Experts of a small language model.
Size: vocabulary 8192, 34.8M parameters.
Below are experts of layer 8 (counted from 0) of a mixture-of-experts language model. Rows are named router (the router's row for the expert), gate (a neuron's input weights, with its number), up (a neuron's input weights, with its number) and show model dimensions 0-255. Each number is 128 + 32 x the weight over its row's rms, rounded and kept within 0 to 255.
Before each expert's rows: a language model's description of what the expert responds to; "mostly gets" lists some tokens that are sent to it at least half of the time. This comes from a sample of Wikipedia text that the model never trained on.

# expert 16
Foreign name letters. Early letters and accented characters inside foreign names, often right after a capital initial, such as ö in Bröker, á, ø.
mostly gets: "ö", "á", "ó", " Ben", "ø", "ä"
router [157 140 119 101 114 139 120  83 178 162 123 129 132 104 154  95 152 148  62  82 118 100  84 172 142 117 105  76 154 177 111 172 153  95 166 121  43 166 148 151 159  96  86  86 120 183 159  95 124 127 143  83 114 128 162 156 149 114 141 114 154 112  85 165  85 184 156 134 169 177 119 138 100 122 111 108 132 152 162 139  99 110 117 128 133 145  97 132 115  39  96 189 117 148  64 145 159 174 129 102 161 129 175 132 110 102 179 186  93 177 127  68 139 105 160 199  89 119 153 150 141 152 139  86  84 189 133  93 155 123 130 116 168 183 160 140 139  79 161 100 100 129 188 121 121 201 108 197 113 124 150 120  95 186 128 156 141 193  82  92 159  69 173 110 112  63 170 122  69 110 108 158 195 159 137 149 117 135 151 121 164 100 150 145 132 185 130 140 168 157 108  93 175 107 156  91  94 128  95 101 155 117 156 106 165  88 110  94  84  89 118  80 127 132  99 148 170 147 107 121  85 138 100  94 128 112 133  92 118 106 119 111 113 119 130 158 130 139 109 107 116  77 101 109 158  97 115 135  93  92 163 187 123 135 169  95]
gate0 [121  87 163  97 169  88  91  40 112 157 123 110 167 142 179 138 113 150 100  95 122  97 139 107 163 139  75 152  97  53  80 113 117 130 107 151 154 122 107 145 198 173 147  88 108 173 118 120 154 111 139  91 127  72 179 156 135  78  83 106 118 171  61 150 135  76 219  70  90 122 160  80 131 130 144 133 151 164 113 145 135 168 131 155 120 119 114 114  90 117 100 125 101 165 142  97 112 130 117  96 185 156 138 135  97 138  63  65  71  97 145 193 142 110 140 175 126 176 181 151 142 132 131 119 131 151 120 138 138 112 177 143 175 117  96 106  90 150 113 116  92 149 134 150 104 202 179  93 110 129 134  78 151 148 136 123 104 134  74 163  36 144  90  91 181 112 152 116 107 172  92  91 166 120 148 140 120 187  95 133 180 132 179 111 101 127 140 157 143 142 127 172 131 173 107 130 145 104 146 100 185 138 152 193 133  85 179 131 180 117 135 141 124 106 138 144 109 130 191 196  95 100 137 141 130 164 100  90 130 136 113 104 131 127 116  61 113 147  96  92 165 102 141 143 132 157 113 125 146 149 103 109  72 127 132 198]
up0 [ 80 133 192 127  67 160 117  91 122 102  93 155 166 146 131  95 130 111 128 167 113 164 115 119 125 137 104  93 153 166 113 132  91  70 154 222 114 109 148 116 101 153 107  94 136 118 110 175 108 175 111 101 171 105  93 185 154 165 148  70 128  66 123 146 124 114 188  99 121 102 138 147 146 110 121 108  99 137 115 108 129 107 103  93 115 188 119 164  77 124 165 104 103 144 109 110 142 147 129  79 146 103 151 129 110  86 166 136  49 102 125  64 131  89 133 159 145  77 132 130 115 195 170 134 123 179 144 187 125 119  93 104 127 187  90 118 100  81 127 147 110 151 112 129 199 114 183 109 155 153 132  91  98 160  96 177 198 137  99  84 123 149 140  66 170 149 144  29 122  71 144  95 136 133 147 145  93 138 185 190  84 118 125 112 137 101  90 108 141 138 149 135 148 104 166 101 164  83 105 114 174 117  90 160 141 123 172  81 153 116 148  95 122 153 136 162 156 113  99 147  96 102 142  80  54 160  98  93 105 146 142 122 153 140 130  53 134 120 158 124 140 114  88 104  59 144 107 133 101 105 185  96 165 136 192 111]

# expert 14
Punctuation marks. Commas, periods, colons, hyphens, parentheses and section-heading markers closing clauses or starting list items, plus digits just after decimal points in coordinates.
mostly gets: ".\n\n", ",", "==", "),", ".\n", "==="
router [ 86 180 125 109  80  99 134 123 139 157 104 137 214 148  89 121 114 132 175 135 151 137 101 107 138 160 131 154 163 141 159  81 123  84  76 113  91 123 136  79 103 136 171 111 159 127  94 112 174 136  98  65 104 122 131  99 149 167 115 115 135  94  96  77 145 129  96 129 131 122 181 117 167 147 132 131 127  95 124 158 126 104 150 183 108  91 181 182  78 102 161 103 116 146 146 113  90 190  82 130 125 162  82 122  98 176 155  92 175 142 173 103 101 157 134 146 178 186  61 111  84 126  93 132 120  81 101 125 114 138 125 100 120  79 175 126 131 119 101  65 190 171  79 174 118  96 119 148 177 152 124 137 134 134 101  92 161 122 123 134 163  86 162 200 158 144 137  56 157 127 176 115 134  80 157  90 143 141  86  98  94 131 134 128  72 108 134 115 139 181 167 103 101  89 133 129 130 145 179 109 119 114 110  97  69 129 172 171 154 166 120 160 147 149 207 153  36 139 179 111  83 125 140 113 127 139 139 166 149 109  88 166 130 114 122 103  92 119 181  97 105 198 107 161 133 142 118  89 129 169 142  54  87 152  96  85]
gate0 [113 116 134 128 137 123 155  95 131 131 137 155 159 139 142 127 115 129 144  98 132  94 174 135  85 176 213 176 137 181 123 160 134 149  67 123 118 161 146 115 160 107 168 140 134 194  80 141  89  92 137 126 166 133 154 184 187 141 196 141 165 132  89 162 143 132 138  76 158 140 168 137 114 161 157  68 176  85 125  81 131  59 134 109  85 179  81  54 135 129 178 166 108 130  62  96 115 154 113 117 128 134 134 116 140 144 156  98 129 175 105 178  82 132  86 136  66 117 181 109 119 109 125 165 141 143 154 140 127 146 135 120 166 179 121 105 148 157 106 112 138 169 137 102 134 104 152 143  86  75 135 126  54 115 193 135 111 153 107  97 102 115  89 118 160 154 151  63  98  72 105 134 113 133 133 153 125 127 113 160 144 140 166 190 158 108 183  67 114 126 145  84 129 146  92 129 142 141 166 189 128  95 137 102  76 126  98  94 122 145 140 185 147 121 136 159 103 193 166 146 132 165 145 129 119 190  86 187 131 101 167 146 199 149  81 169  60 116 121 153 118 126  96 101 180  95  82 113  89 209 127 147 135 139 123 135]
up0 [114 140 186 113 118 170  90 155 163  86  91  58  96 139 145 123 119 162 169 117 152 117  81 124 143  96 126  76 122 101 102 125 121 109 171 124 154 128 143 112 138 106  87 163 108 107 133 172  90 158 129  74  78 155  83 122 109 198  80 134  62 164 183 120  84 173 144  94 117 106  99 135  35 175  83 133 119 117 165 149  86 130 135 106 107 145 117 142 108 160 118 121 104 132 172 137 131 100 135 127 168 154 141 125 137  81  97 128  88  84 143 135 166 105 182 142  91  91 107 146 112 131 193  79 118 105 110 141  78  93 136 141 101 136 123 133  77  95 117 154 105 127 108 127 119 137 125 139 156 123 146 183 145 144  83 106 137 142  21 149 164 153 167 109  60  71 104 158 111  90  97 117 120  83 103  98  87 154 165 140 128 146 157 156 176 106  86 156 133 161  89 133 143  80 114 124 175  95 119 122 148 122 104 126 117 150 147 101 131 122  85  50 102  82 149 104 113 117 130  57 133  69 147 101 203 103 156 184 136 156 112 151 121  79 229  98 121 143 167 109 125  85 114 143  81 105 146  99 174 120 184  97 108 142 192  98]

# expert 0
Quantifiers and common modifiers. Common adjectives, quantifiers and ordinals in running prose, often after the or a, such as first, most, all, other, later.
mostly gets: " first", " other", " all", " most", " later", " more"
router [114 111 122 150 115 130 106 108  79 149 190 118  59 171 130 125 124 129 170 180 133  18 144  93 157  98 138 138 163 127  66 135 131 134 108 109 190  78 110 101  81 181 148 174 136 129 143 108  82 103  90 144 128 139  78 157 153 162 112  91 127 187  98 145 167 136 167 115  85 129  96 116 147 123 108 177 121 148 150 126 167 162 159  86 135 147  93 143 160 197 146  58 172 175 132 139  87  65 200 150 157 148 102 142 146 164  92 180 146 102 126 158 114 139 153  96 134 185 138 156 124 112 139 132 103 133 119 127 103 121 115 211 138 118 149 144 133 153 158 182 105  96 170 169  70 131 112 110  83 110 133 105 183  88  83 147 127  97  98 170 142 145 115 107 147 141 113 173 132 159 159 118 100 163  39 132 210 129 115 154 145 128 136 158 152 131 138 121  73 123 158 128 168 152 115 139 121 125  97 139 194 154  82 128 147 116 128 124  91 106 169 153 144 121 102 129  83 100 156 100 150  85 115 114 126 115 194 131 166 145  97 152 154 150 140 131 162 145  98 193 144 130 213 101 110  98  83 155 121 214 103 157 131  86 150 155]
gate0 [136 160 112 166  85 139 199 155 143  97  82 144 113 100 123  39 106 121 104 155 141 164 124 193 118 194 135 178 114 108  56 166  93 120 103  92 111 139 188 112 110 145 103 184 114  94 104  72 178 120 184 176  33 139  79 117 143 107 109 143  89 118 143 184  96 144  53 125 119  77 134 141 158  91 144 113 121 110 147 154 117 144 177 142 122 117 137  78 146 116 182 159 101 201 112 156 149 139 148 133 156 183  59 154 106 178 131 140 126 112 136 129 154 114 171  81  93 126 157 162 143  85 127 123 154 115 135 116 132 107 122 164  92 132 143  86 117 142 119 105 115 126 101 111 189 123 186 125 159 110 112 163 134 156  87 122 128 116  85 160 106 111 132  71 146 100 136 146 120 147 135 165 105 182 160 170 173  40 167  20 159  83 101 113 117  91 138 137 113 117 146 145 122 135 116 128 115  96 131  73 115  85 144 108 185 151 135 124 180 111 120 154 154 130 111 141  66 161  71 124 128 130 145 143  72  72 111  81 132 134 138 138 140 141 162 165 113 160 118 131 139 103 151 112 131 187  99 171 157 189 120 160 102 117 123  99]
up0 [150 148 147 107 126  86 106 107 115 133  89 125 142  80 142 180 138 145  88  91 111 156 183 148  90 136 129 125 112 172 195  95  91 101 124  85 119 127 107 132 158 194 101 119 183 141  60  83 114 167 118 149 144  70 126 151 126  97  77 188 126 115 117 137 121 125 134  54 126 151 127 114  97 114 122 154 107  87  90  71 114  83 107 110 121 117 187 123 177 124 162 103 111 139 145 126  40  83 142 148 119  87 155 139 155  89  79 155 154 161  84 158  71 141 167 128 142 170 173 125  97 128 161 107 162  83  99 117 135 164 163 117 164  94 147 195 174 159  56 148 117 178 136 116 122 120 146 109 124 128  68  95 136  72 120  87 155 108 128  97 104 111 122 188 166  85 110  95 177  93 206  58  89 158 120 140 107 123 137 128 188  99 120 179 100 161  83 113  89 115 160  79  80 119 125 113 139 124 141 128 122  73 142 145 149  66 132 156 102  90 103 111 101 117 150 137 136 117 186 194 161 145 161 103 101  63 103 156 112  54 177 133 118 141 164 118 134 123 125 124 124 112 159 148 122 131 193 114 121 126 107 148 100 140 200 151]

# expert 11
Table and layout punctuation. Table pipes, line breaks, list dashes, section == marks and sentence-ending periods with breaks in tables, lists and headings.
mostly gets: ".\n\n", "|", " |\n", "==", "\n\n", ".\n"
router [ 57 128 160  90 126 130 193 109 132 134 140 172 189 137  90 100 124 102 158 121 120 156 136 180 132 144 133 161 145 136 158  68 119 104 121 111  64 159 124  86 126 123 106 154 178 145 118 102 131 104 136 168 114 117 127  87  99 105  96 128 170  77 136 108 140 140  99 118  64 168 169 176 120 118 168 139 120 118 112 150 146 165 106 159 118 145 154 119 131  97 136  86 122 184  90 166 175 159  71 121 124 169  68 142 111 145 172  70 126 173 184 141  94 168 169 102 125 176 132 154 112 118  53 164 113  96 104 116 181  79 132  42 116 141 119 155 161 116 165 118 143 117 123 173 230 131 128 133 155 132 138 158 138 141  83 138  97 161  97  73 149 110 141  72 109  97 175  84  93 116 114 131  72 113 172 151 134 133 122 105 121  89 157  89 153 121 139 125 148  87 150 139 106 107 197 123 126 129 170 128 137  74 163 116  33  85 142 109 123  76 109 160 140 152 152 201  98 123 122 110  45  95 129 100  96 152 118 142 161 114 105  88 125 117 190  84  71 138 166  48 126 131 107 154 141 141 150  88 119 128 160 113  94 144 159 109]
gate0 [115 150 146 124  73 115 110 128 106 112 164 158 132 125 114 119 164 146  86  97 136 146 121 147 119 182  92 118 119 111  45 183 154 124 127  94 115 120 154 134 108 109  87 134 172 169 160 106 147 151 178 102 163  71 128 193 100  97 154 128  86  84 107 154  93 141  94 151 124 126 147 139 124 112 144 121 192  68 201  53 101 180 101 150  78 103  91 145 107 105 168 157 106 126 156 203 137 113 139 128 109 125  97 135 115  99 147 156  90 198 152 146 179 147 160 157 109 109 126 135 110 187 150 104 125 123 152 113 171 149 134 183 135 119 130 165 132 138  75 157  65  69 120 139 161 133 130 201 179  95  97  50 125 193  36 149 184 145 113 135 116 119  99 156 134 155 121 158 156 146 128 166 148  82  94 133 175 129 142 151 113 174 135 133 143 118 121 149 105  96 144  57 128 135 113 157  68 113  71 118 121 150  86 125 135 204 118 171 112 136 104 148 102 154  72 129 122 174 102  78  71 168 155 134  94 126 102 165 146 149 153 120 179 162 114 150 107 153 117 159  98 135 111 135 134  99  86 148  92 159 123 179  37 141 133 138]
up0 [124 187 106 120 108  46  80  94 142 106 105  84 186 105 124 215 189 136  99 123 137 143 172 129 118 106 171  63 141 128  83 158 109  95 155  80 114 119 137 108 120 136 166 128 122 112 180 137 171 132 114  60 154 159  65 134 126 107 155 157 143 157  84  99 102 169 168 130 171 122 132 103 127 190 101 126 118 129 128 123 121  96 135  44   9 157 168 111  79 169 152 112 123 110 144 113 141 125 154 148 104 134 160 103  84 145 117 158 124  83 174 147 172 137 105 112 121 153 146 142 190 118 135 129 175 149 142 170 176  82 100  88 149 161 164 143 148 138  91 143 150  93 149 175 123 165 100 130 138 118  92 129  79 127 149 137 131 117 102 177  91  66 129 140 104 124 145 135  88 125 149 116 135 142 176 150  90 179 126 126 142 148  83 199 124  98  76 147  87 150 149  48 121  82 104  93  92 131 120 144 118 105 132 102 133 170 115 114  99 129 126 117 145  81  78 165 167 144 103 117 115 118 190  88 113 119 163 212 188 108 129 137 163  97 129 174  95 172 130 134 112 156 145 159 168 172 128 142  96 192 138 161  99  98 114 153]